config.toml
num_hidden_layers = 12
hidden_size = 448
hidden_act = "swiglu"
normalize_top_k = false
routed_scale = 1.0
balance_bias = true
vocab_size = 37664
tie_word_embeddings = true
max_steps = 9423
dataset = "wikipedia_en"
Below are experts of layer 9 (counted from 0) of a mixture-of-experts language model. Rows are named router (the router's row for the expert), gate (a neuron's input weights, with its number), up (a neuron's input weights, with its number) and show model dimensions 384-447. Each number is 128 + 24 x the weight over its row's rms, rounded and kept within 0 to 255. Numbers have three digits each.
Before each expert's rows: a language model's description of what the expert responds to. This comes from a sample of Wikipedia text that the model never trained on.

# expert 27
Description: Ordinals and time spans. Ordinal and deictic words before time nouns, such as first, next, last and this, as in "for the first time"; also "th" suffixes.
router:112108097126128122157129098172083138142123101132138121150132124184137157108155122103156131131131139161146145174150128145126073143151142139124138088139177152166107112096077110146109120132085142
gate0:158099119148151133126129115164125130173102119112130106139153146154130179132114182123154084119166123144151064151160102115122128124145120160122118110120101164128140130148095109129128118130074189
up0:108134114141134133133124080157137112125160129171109080120104125120110126168112124153133113106123135135133142108149121130098155126111114128144114128166125129141126119117132131154127100095114155
gate1:130068139112162128158127124108159146113098131185139096123125107119146114117163116136130129172096119094129095104155156130159112126127137150130110104147136123137124139119152128151102090136113106
up1:128124155133147152109098135110069150110124137111172109135109113157127156152173094082105097113137178145060184128132127089104130115169085169109100094118124139143121166135145100120185140124127131
gate2:151138125107135102098113126136099105138103128139150104165134064147177141076140087124107142148166152111126151129166123129106126116146135147160113140156114144144078113119160138149126093089104113
up2:127129128156145164121115145165134131145118143141169140139146097123124142180119158106131100095142156088120140152121127148131154136110129184109135093084118123122121145115079090121138147140140141
gate3:152107135163146179114123119167116112132110105093134128103112127122100166147132134166141106090158132164154116157129123111084121162167166122163112132127159143144132150136111124110133124134133138
up3:130069145144129137160149146133141139124105104098131129080107155150136123164102121127124077120134132158174128117091113138154136120111103113097136144165107157129128129138126172101112150132113104
gate4:129136120100101139126079075131119112182134161083111116168105130131086180136091119112117110098103121119148128101076115111161103151133148132122162095142125144213102120096173140119083146142095123
up4:123141136107086149109145126131098146140156136140090160116147140191111141145107156126140161122097153148129101113102127133144071079088112135127106078101121124109093174117126086134105130145132104
gate5:091096110159143130147091142140133145132124099126146160132136115177140154152117109138112105095103157121125117136132106125102115129151111139134137117150079124103150148126123149150129112138077147
up5:110163139100077100100161138139135087140127126096137163133123150075123128105091155129155176137142146123157157120103136119118119169140134115123115088132137137114080116129097077094129154123166100
gate6:116120126165129112144087107150076124129091132131143140101095122110166115127142109163116117144139152148201131157087138106137129128159125135127127070137159143088150117134126125104154163151119099
up6:130155104117129111138121135083128154094112135160124147101133091093128107137118114180096145134148114114101147152132174104103128122128156148110191126122173111153128127094146118150089157134064135
gate7:175173105098117175131142150110103120125116078120145117171135087114134105158132170111137121128116133149121206168158124186143128115140157097122134159127166162137130142088125114145086203169151138
up7:076122131146137117140140154086150147072140136100135132090089121120135123114131104151084138162124127079152147113150126088157120154140135133107127140111095127127186129141143119099140142087093104
gate8:132135122138109147143156112153127120142127133154124107131131133145123160154148096147133109118131112148134126107109079118128159131127137163150129128122103113173137157143133110127126120130146183
up8:134109142103116110135093154124132142090146085128140115128134151094102126114146104131134113133113129087135097129130109089093134121188108150089143159146129122114128149083079149124139120117113136
gate9:099129132132137144112107135125122110105128159134136139127142137165121114108114098148127142092118117137125183087105129109154096164152126150127174116099120118178143132093129141163165145186127145
up9:113105143153131116141136157158083111156081155125098111079096163101165126125125098154132144081125149149116133118129162129137127135114165095112129099120092096150143159137125117119140132139115110
gate10:104123133059148120113149145106117143152126090161167119109152135135141142136179103114167111123116131121118142113155138160119172139142136151158144116122121149134107135090106139065161104128151152
up10:088136101078132139100134125118105146145119068141123148155143142091115114138189133131148123147106123130126155125133204174122165135085113131158169118093142099141111132114118144082126107116141139
gate11:140119119112094127171129098108116111169104121107066102110141109147116120125109130086122122178150109172142165152089139139151106092115121138147123142162123135115174142089107138108119144159112120
up11:097086141137150080112128156066131133105152111114152184138117161125112116150165159123132101161090141139085120117173120111106129118109108090159131116101140085120136138114157114143141118116120144
gate12:109176113154100124179124156152131121170137114157119106096126127128106130137111158154106132080108116107188147164118129125148172110143114157170147110146137149126144085085139093113106137150136158
up12:137145139141131148153119105099132161112130089096109144151146140173123159145137159130155117106098090151126163118117141129159135186145122121124122111113126143136104146113117141141135101134118217
gate13:126133121169124150127116080136074125155112143129172165143143128110151133102126094117115141143091145131129119114096104074119110148142151102131110101125136105142123099129118126133137164094150157
up13:114116125120144156169177160156150151100132140118101131153121159139111130158090159126110145127128113122127145142163106142156136108083136107142138129142116124094158127127161104101115122145094116
gate14:123128124173125118138165123140106126115156123150085143132115131116104155099137098165145100106094114129106123130125129121130106185147109147139127087120119146165127137157110131079118126140102125
up14:129126132163147129125136096148120145111123113178127137114144142147111138112164100149155124106059143110161114172132129131123110190133096136136110058130137148151135141169117115100143125157112136
gate15:150108099170116155128148131128105091119148175124098147136116121102127164123140065159133117110124114112134096107103128102105136143124112115130142156114128193088084139131098156116149166166123155
up15:099096142150104190152144133152143095148097120127136159162177089113138126103136100120131136092098191172112101191148109109152135122124124162155115116112091132154120127124084130154139107113164177
gate16:148104132146177140118176136154122129120125137107156103096139136134128147142149121114165104142120123162119068141122132122107146138159128149129119059129179146140099123129140137136095106157156101
up16:130135155127091107123131111137141131094162107141131156147112157109134128141096154115130123089137151135142125146125111132123096140115151110156135139081105120152130086125104127136135128128161186
gate17:149117122145114117153114148140161151126116128133142144127152130125104183148121116122162147119147082181139108144123176139113108129148133120106155119134173103140106128101117096079102141122141120
up17:147119134118124093142117120095132094141137124139129136125139115128072140152130103072143123130087110139108130124102147076128111150124100131125156126123140127170100156105124156138141151139130086
gate18:123169139107167130178118106148174160157139153125129103106165111081135149132099120096101138129147146151171167124128125152129076080113131141098155103135125090132105128132147134119107130116158152
up18:122150135097133150204092131126134146132161126140123141157141087094129131143126107108134133117151124111135149109125123126098062151104171119136125163118120137129127131129132119053119164139144126
gate19:133131090120128093139109189094167089117107166133058120114130104108120109150112103156136119128156109113126097148161140160123145164125155142123143170130103136093114133145055141124125163096151160
up19:136143148127146128149114090149131165125154125149137104118110160111079177127151120131125108109147193169137162153141115131105156124151076101115124124104147144114132109090139168126120173123126094
gate20:160094129143129167095113128099129162116132159156111119126171141135134116161144094089192101099138173144094094123171106110133100089106174144159130132097145144130131143140178177121104151135081078
up20:126123133123100093145108110156129128122147109087121137109103103128125126132113153140067154112119141118106111140084096117115180088138120124062148161138140141134096119135145131133127096157151107
gate21:122090101117134115179112098148100180192166136115078111124117112158092178135099114116137130126122143145135151076109091102079100135151174136126139131118134167127096088106173114105084119109155165
up21:140139129123148170089158124141159118065099148142137130151151148141151129104121146142102112099150152108117131124138089146157157144118097156140101147143101162120157116138106136117144136111126116
gate22:119135127145072104126129082116178124116148106155126108135131113163113154104131152122142155103123144163099142187120123097123126100128109109119111092108141116139115104089160095151150178120119155
up22:175130146090149179146131091113152150126127173123087112107143123133106135117124159087130180171155131111146128148132155138166120107133120144167094109098087077102117137134121082141126147170149125
gate23:120099118144122131131115118119120139132162077132130117086118144159126117112098109123119104187128109152098134100152137139177109142131117175161146113173145105169150129117141130122112104185117132
up23:129162105134145152126137105091098157166116113108182138154136136132137171124139145123125086095147152148125101112118129131108097116151138182134098108126135132158140140137108097108115139132145150
gate24:152139153119085091140148170103131119090099126125112192099111171100134107147152145152155144141166162138133107131194126128113138146157138082135150094088130122151126133135100088129158098118173117
up24:131136159109143141115177148137130106139134146140111139097111137120155103100145107166125148146132105146097067113159134152083108135117107122146162102112109055128112102123125108143137078150116147
gate25:138131137138127125116116149118111145121156122140145107176152114143152108162116111129113113114094160078101146108135120161142129140114169138147117125118132165141087100096150187110167145130128149
up25:128131129117061155106128160118127158137159122139110147121150125127099130074125154149121143136116167088102137099118138170149129133110126132131101177113116097143097090162111117143093101151107090
gate26:127197113139099148144137135143149100185136134140113160162149155163112111116109081124108147109136100081078104111106120117116105103118109135114109123116130150092150156132138099114124103200116110
up26:103123126116155101127135175111095132110116149127139114113089119083145153132117136179188094143145128153122099119130129166120177099143129105161142144126126111128086151167109119131136135100125108
gate27:163177121133168138098150096092136123161117153089140119129147115137161176127145133112187093160108099133116134123113075136112070163133114136142142093076140153160095102128146117157115092113072150
up27:114072127120119130116114111154138075156140124135099102114097128144067131125160138143110149110102132187169120159125108098107107128155100060104107104152108134128092168090167124108114108146125126
gate28:143118126104105110112121140114097122169135100137077204156116142142088104127150115130144113193160139149110138106087128130139101148136166118116135133140120118143128162123127106095098075167118106
up28:127146151126118130114096122124094174142123127137123173147141133140092128094134126130138148169142079115070123100102105132136109127176162135102113114082106117189137138132154085110122106190113102
gate29:156118133170146118144129127116140101142158120164175134112129149186187129116137065136091115163117107156108115136111118101123107122106147178121160130107137136137131126110134110161131109108114112
up29:157125152127161104148133138119149121101127119145122126144143124157149146105171160147127159084105088142129128107114102160130133138158129111111122113115129133114087108122134122145093126098081099
gate30:158108106130158132095159104082136138119108172140104139184125121151128133114139079141118169125140130126130084154125132123151111122130088046134150178131149114131149136103108137116146139138110166
up30:091140134139124138109136130157095155099110089115130114133109140125173091090146148116178138125128128130128128107150126109118118185121145158126141099110115149109117103161109144165136113192128123
gate31:136091110092109110120119113141123140135128087137135146115152149152123140115124143114105120126115143095164128157142146143100133101105135100152123152175129104159128121119139186123125130136099084
up31:139120124086142125131122139124118152145110153151087139109164125151095137188096140169120112084164118092124112164138114125069140138113163161131101168148168107118106095144089123109092150113130117
gate32:102099149156110134156134136162100154117120104138119120117164132133162138111133080143117112149156148150154134164119149151099094123156127095163149129152137161122126136121110063094061131103120145
up32:085125142161123115128111108107105095139088167141118088140140096141142128116127127107120191129124094092132112090137157147155115141119097155106143122109130102156114101146116143101096097120159105
gate33:082097159105131105107161087123143151130114113158144158159110145132138164127149122155137146112113124143121119160102107121165106148116083147178104118108115108182125109144149149140127084160091138
up33:101097105140156080097175134123178121122093097119165131125120156136150090118181094112149144145102156184084113156093114130149156129174128167126155081115122109145138122108144130162148109127147105
gate34:130122120165123142126149192131103171139155125133117130115119168127090083096145120132148111133116110109158103129182105121158161140149081114142139159116101133131131098149122142145121136167136133
up34:143085128131123151105120155144104146168157095128129166120123164121108115126153155141123113127152098124111101136154114135125159143095106098075135137140133126134130165120076119161094090163156147
gate35:127136123108132119121127154135147108128152128141090146109098132128075159153146159156134158111085135107120150156135130149177155162131151126146166126132145109114128114154137148132129114119142108
up35:124099123132086121124115181120120111089178062149116168151111139139111131121101144104105141109126137119077124141107144142142160171167156116120144088151134164120124180147118094134159101176143142
gate36:159126115118085129139122121094149195159137121147107128113120156140170114164112115133129146103093124151090162140134073120119144115124140132097152131079144089225123114103124158101127113121077123
up36:134152113153134146130126118155120143166127113109119110138141152122167111108082145151086146124134150110158135135118134117112112122156147152123102149119161119148135144130147173113124109116131104
gate37:141128125120116103113106111133093118131126132131132190146127125170114112143125192061140131132134114130133133130143124152165140149118142171116123124097121163173150142098105121141081145152137155
up37:104164123099104155150153120133108114156151134130118072135142119121152166130156130179130137107165136111152122144154159135138186104102095155151087107136101081120110131117126061126154115099146135
gate38:099086132105132127147093113125125094170142142115144115119082164079107121105121119124138098124062136120139122088150113126129150114128150117170123137146127174084118175148147096076119132118114100
up38:130099106129146126133100138146073139111145128154196140109152111155181115125119125147165122100089138129111165096152082163143142150109119149199140129104113154121102128160130150154157089173125144
gate39:119138132196101175120131128133141118113118103108169143124139147147115136140119095121137124131131113144118098121134134158171077175160120204102106079112138163140157098129127072129122113174117119
up39:132119137096088178128122171116108127148099134115123152164120132088125147168142106117129113133147063169127119153155132171124128116132156125161101152156112126116132146125079111124140126139160192
gate40:114138113056129110139118107149136111105131154156091110131157128133175141086115130132139168153073151132151127154134138119114129106141086136103164161120125138122100109116120183162148103125117145
up40:145097124164159151116128154094101138164136141108141125160151076084121152147147122102124119109154159144120196104128106107122135137150100097099113154119101154137151174138142109098136109113128129
gate41:086151121173171122133130117124126107130136120166099123121140103128145158114132114125115120135148123099167114140078138121103137132127148121146107147182148148145111126086103147138084111137103177
up41:107166136144151125129141124140094121166131103155139136148148112182101141170129180141133148121164148133128140172092137147154070091159053127141140140115134142157136151164082127153128123108090136
gate42:128125136110167140128098110112138138161124108153129116160125097166126149132103137138101154166122140114159160106159136143150114155099105142107131092145085084123084177119145146128154108164091115
up42:149137118161113178082144117123124116089129110131178135104138146123136137147095123147140102127138139143141150092123143122179162120089125176104135105131134156075131148159138125099144118102134113
gate43:146134123134098090159115153142061164132130133141137114147128151143105141145117089118159133103093155151077186152136080101119100125147131117103153099126127134147127138144154126106133099127097152
up43:144141132127146083156181067120113162126077106130179145131124147127199111175101163137091100120103100129151092136105127099100118123084158142145158136129136115109141135156150180123110156078093121
gate44:107078109144142084156123128124092135152151137125173113163175128146120137141118082097130115133068115090108114114143114134128109125087136133141159147127154111153140128131148091077124138158103173
up44:122115134121117118113152165092103148121150147159155132141133163119073098133168120111133090122089110123098115058139124112130133099106129133133178118088142093126089115122133128127122109196110156
gate45:147167101118104113134119130115091129130107105094160160103156115077124092169151111129124142159146164148134110176178140121124163164124134138108141131183102131124091110131098189160155095111150130
up45:119113141124120111131106086135097156154130106077150101137134123112148089136183088110117150164166158144118117147119151115113139137114138125147121144173147145133162143138135139127176124101097146
gate46:110137136124166116159138162149129140147134085120125173125163117155148168128150114158134133101133135126153127153116148158138084114106124114141161135132090089071128143114119114109089122113145152
up46:114129095212117125087169120102107112106134193126145101107144124116119121128134158118078156147120130106148093129153125129113173135114121179166097102140112141143122117134168125113132113085094112
gate47:113133127147161135100124126148126121118124128130129112080105133122154150101157133115101106145132145156155083095169172095123139101179134134136119092141117084167135143137133150159142118181142108
up47:132116133149139115127127110142095077163108121132119077136151110085116172141106136150119118114125098143128120137150141163154162105093123144099145154116161151191124145112092124139153133160139121
gate48:107109129109135167078136152130136083140133086129116110171088149115103163102104159145139140106123105129143131125119169154131177121124116144124115139112122165091127156135105159135155130132151101
up48:140099126118132126166144104130174111132127135104123131105092119157117103112128119089124122157114133138144070172161101171113162084122111130116113146101139122144146110118162110098125102121132103